Experts of a small language model: 16 experts in each of 11 layers.
Below are experts of layer 6 (counted from 0) of a mixture-of-experts language model. Rows are named router (the router's row for the expert) and show model dimensions 0-191. Each number is 500 + 40 x the weight over its row's rms, rounded and kept within 0 to 999. Numbers have three digits each.
Before each expert's rows: "mostly gets" lists some tokens that are sent to it at least half of the time. This comes from a sample of Wikipedia text that the model never trained on.

# expert 14
mostly gets: " was", " it", " has", " been", " they", " he"
router:478532502450499504464482536501490499566506562488550584417402407555521509524560525539503438496523449459527477499454456444510512518511450503542446571493480531476539478450485485491461438498488521473492473561555534549486476536535505518513494541527491540522462531467534492565567441470510534437516453428492454445443566506435451517466451490452606467508529523478485466489497470499491472523436505504510489517513505573504489493547449540503582489501535483551463533539520566559532524522493460570453469485463567498433563501586546479472507552498486572498473546435524447484588462547502503455

# expert 10
mostly gets: " %", " election", "%;", " —;", " Votes", " Title"
router:487437546458498559537495443579503504586494490481466495501540528507537556493514504494540561497453554513522500459501457554563538460465448521465562455483527474418485532546540471537414487467507458542489445453551525446526494510557448533546469452518493462541494556559492398469555446559473500434549578489483449570568516476494520493406523443516550540504506477462489466536542543494535449569504544499505489513508486519495514492526442482523479450567472552473488518382543439469476468526447516498527476441456466518482487488499478480504495488541463492448524607498453512468415484502560506509

# expert 9
mostly gets: " Sch", " H", "ö", " K", " L", "ä"
router:493484503456523511539482439512474491458455459517519452532501545459489468425463519486441488511433526539530549467479482513502461538485504480550566424429500489430454541534479486474543602490445498559571530530457482479473424522476492482490475469465512494521600589520448383505440551509533405495560483510542583507600459528574528518500475484492523565479484514498473517524497462527503525518562467467506566446536468436499505538522464535414531496513539474528495436568494515522467507476463516475426543481530479498568523487456495515539546515489547512466488471585544419504499513512451516531

# expert 2
mostly gets: " new", " public", " final", " own", " present", " land"
router:535527445527495497525513501471508492482471564499524480464544497475434568559481542541520449567503538510476459486501553526473527455433480460497511532524490499498527433472504521553452426570529541529515483591429452577550534505515503508552522536532546515504392423477480528511562506492512563504486472496505491473409542493520468514529504534523581498509533547510506570507421494507462496493426514459513505542532416464492440454439466494441490557462452483497518592457472445503433435490562536572485501519530436491447459428533458493487506452448547524547488514423563536463500465521454532519

# expert 12
mostly gets: " University", " States", " United", " South", "ina", " York"
router:485466485554555517486524544542461522564524468480455532496519548507529395471462537454509483451508548545466485499445510531467484499612523551451480486460487568538460516476582553469617489508483434493441526494497495540560510432405469463538435476450473483460454479533477510550512513541493524479492479571568534559457450543544481458472502550483521500510501477544483500491517495491450484469523469390491506494433546465469526487554546482547485475581540492546559517506514556542503502510513448554554475508496477537542501542528452518500478456538456572596420471501547532500436506547494500455

# expert 11
mostly gets: " and", " for", " or", " with", " of", " from"
router:502512516506515423462501539481440524435551450559530572474485514539473455505498503534491540521568456448546541553565471499517490484611527527532526546453470562504519475451496469552445509422452442522442535427497455433511507545483546527464458531498492488548528503486487544458527585498505527542478498508542426534424511506523486495508468516445448417537500468439448459544583529480430474493461468558463579538500425484446485537496510433463508444533500534457520486509465581458528547509466601487542453512465547502554495514530453524487504563501454455528498442495462495518471480449485510468

# expert 1
mostly gets: " Year", " head", " Born", " Gold", " List", " Red"
router:532489505528447530465517495480431510573542516483481469586539498581462582488536567530504501493480584511528500488462541451493557451475504517470448534481504469484516507571455490503494508499549471501455543472456526522498464505550507543451512487508445446523489479521522523452486492512434483524455495538524580441434525490465615505479526500467532502437496496510531462501445542508475608532460511438490439472467490510419492541575577534608457465422464506518494538462550429525484455525432539420497533472535526502472483458439464430544507424517549557494495453513494513426507541514507541516

# expert 3
mostly gets: "son", "istan", "ville", "ador", "bert", " Roman"
router:511471471513499488472493530524540476451414492507534553514538517470571427519466520433433471490545462560433501490474487519485474532541515579521523563476540578518511536534546511431522616522452482485556505562491589530543501465451517444485416527498442476453425429463500459554527520408507466560450476496495460459480525552522525525519556537482511510488489511546526496480442479491482529479500497489538406483491453458523547439470488521441480498508564509526456497514453478524487535488527473500528457564433426572481481507449510480526521421546461525591500502463459511485472515471563497416

# expert 8
mostly gets: "qu", " qu", " Gu", " prov", " par", " oper"
router:445487457486517586504520443499531500405447504454472471553497486482466557522443444436512474547457450540485528564479578604465501588483529430481503510521519433528489488512482590478567472509546539522548550467519448509489539444486512494466514474478490543482491484530584506549450485479520441596495507526479509496531427535512513513485511456502464477514551470506534523442552408527512463510501468556497500457511554494542480522431527526527429531508486473451465499543468428503504492512513480461539453510528574524449490516462549553466488578522511464524556401527565457576520492563453485501

# expert 7
mostly gets: " exp", " dist", " acc", " eff", " resp", "sp"
router:489479489535492595504508567464566524471492470516506485426474412439498550465543444486442487527498490409484565514481537562522518525455512443414503493536488467522520439540460589484510466465498586506465483475487452496445506430519567506526589489450525496482524499535543519475496600488523552476508494539454505479501496514513471526528441507547527539466479473503466558442501392529528476578546454599532478482546542547514496529469479528546521511532429451461459458514511490544492485552511440497462524549537453507489582515521575511497497550468456475444513587453503497524518498508549440510

# expert 4
mostly gets: " \"", "\n", " re", " un", " con", " under"
router:452478479472513568499522575526513466532524479466513491506484532470525567471507439483441584486549557455544496515557464422452494430480511461472479476513507456531468541461501464480492515562552565534515526458473473541499461473542439515450484461449473520508531510452544535485476439500557515501542538423474434539444526485424481442535536531512436502564484569494506437550538497487551521487540575476509560504519555477533547470566532500493504557514440495464578576541504550488498498445531509430468558521464542441531555519527527562427494459484483490498504455547403475427484565473521490566

# expert 5
mostly gets: " with", " for", " the", " his", " their", " its"
router:492545521493453409500505544476449472464484510553483512487410459594533501518453571498560501507556436460506528558579477498502527481548407437527485514517468540538537514457464483551465466452515480474478502573457446457528496514491588530535518540544497542537558491456476536482573485541457484511419469457492429536433475501505443529498430443507477424553554440500467455562476553475457460496463519545486539613490498554509475488399521470493507533512481527527555469440522537444512529496505553526540456523498499454459488519539503456469508520426488456499489517479458489512487482435483488440

# expert 0
mostly gets: "°", "′", "″", " ft", " km", "Personal"
router:555578530520481490521508438519502529453528484509471430537518487496575460511510477526540573475433528489453504488570447504531449499493487493488446515516610501439469434529515459535511518440487495503518453407497536428430511515475500521487452416516486509517507511435512488528450496508444561512548466498538533559570477457476429495438545519576450506486489498460560523417491490512555452471565520424469471500496499510530569511533491507511468457425469513520460518475556476509434492458540593455522598492489500463535480490443427540593511482514547481467536569461524548551540508513520496500

# expert 15
mostly gets: "B", "O", "R", "K", "U", "L"
router:498493519562572447440485481444515561503561526497515464542525569476450499458534507516531546439504434511512455460416478481496491473491500530525559458524463454494571557474501462552440532558436490467467570479557519462472487507466435451516547461463550479599542571561463501478501444482545451422485551508516556524553471571550532407491456465498452496506443522523452541586535465491557488514582528466487537503480525448471480461569533470521543530476512444483514441403457497437536470517474477511529540520511465477516439513508474482548465509431529518502447513528489505454502477542483463529

# expert 13
mostly gets: " And", " Nor", " Is", " Will", " Stev", " Yes"
router:537475515521454444539456512485482451541527471480481455473492535539461505469556456557507465476461514544555461464447487456418465563507522505539474407519455494515479476540485525533526512474502532447570477513534511524507527507503537503497588503545516491461555498537508414478498522437464429460414580492456537421551575441436512533588548464499518571462490548510507617449501516504452515400486508486537439475499456510503452482465508508475504544471535513514512443555459540486583571466499474461507541454512556545577473512492512469545502477455565497456511460550557507532524518462474539524

# expert 6
mostly gets: "=", "|", "See", "born", " -", " :"
router:517592510465512435538471419509486467508475562498448537459485498515559456533546481495560537565571555456422420496557529483538452501505545515509563465498484529477499498457560498524457451531499527464498444513552525404450521530489412469426499474582536446503497534507436486504401487545471477536584465522467470476532452446512590510549544524536461532524460490503527462434479572507475516452518527562461493518481560462524524526469459481496476509481497526542494514452541503500496495478515452432427499485467533422445532477551549493488485449545459434460520532547543547543546483463481493524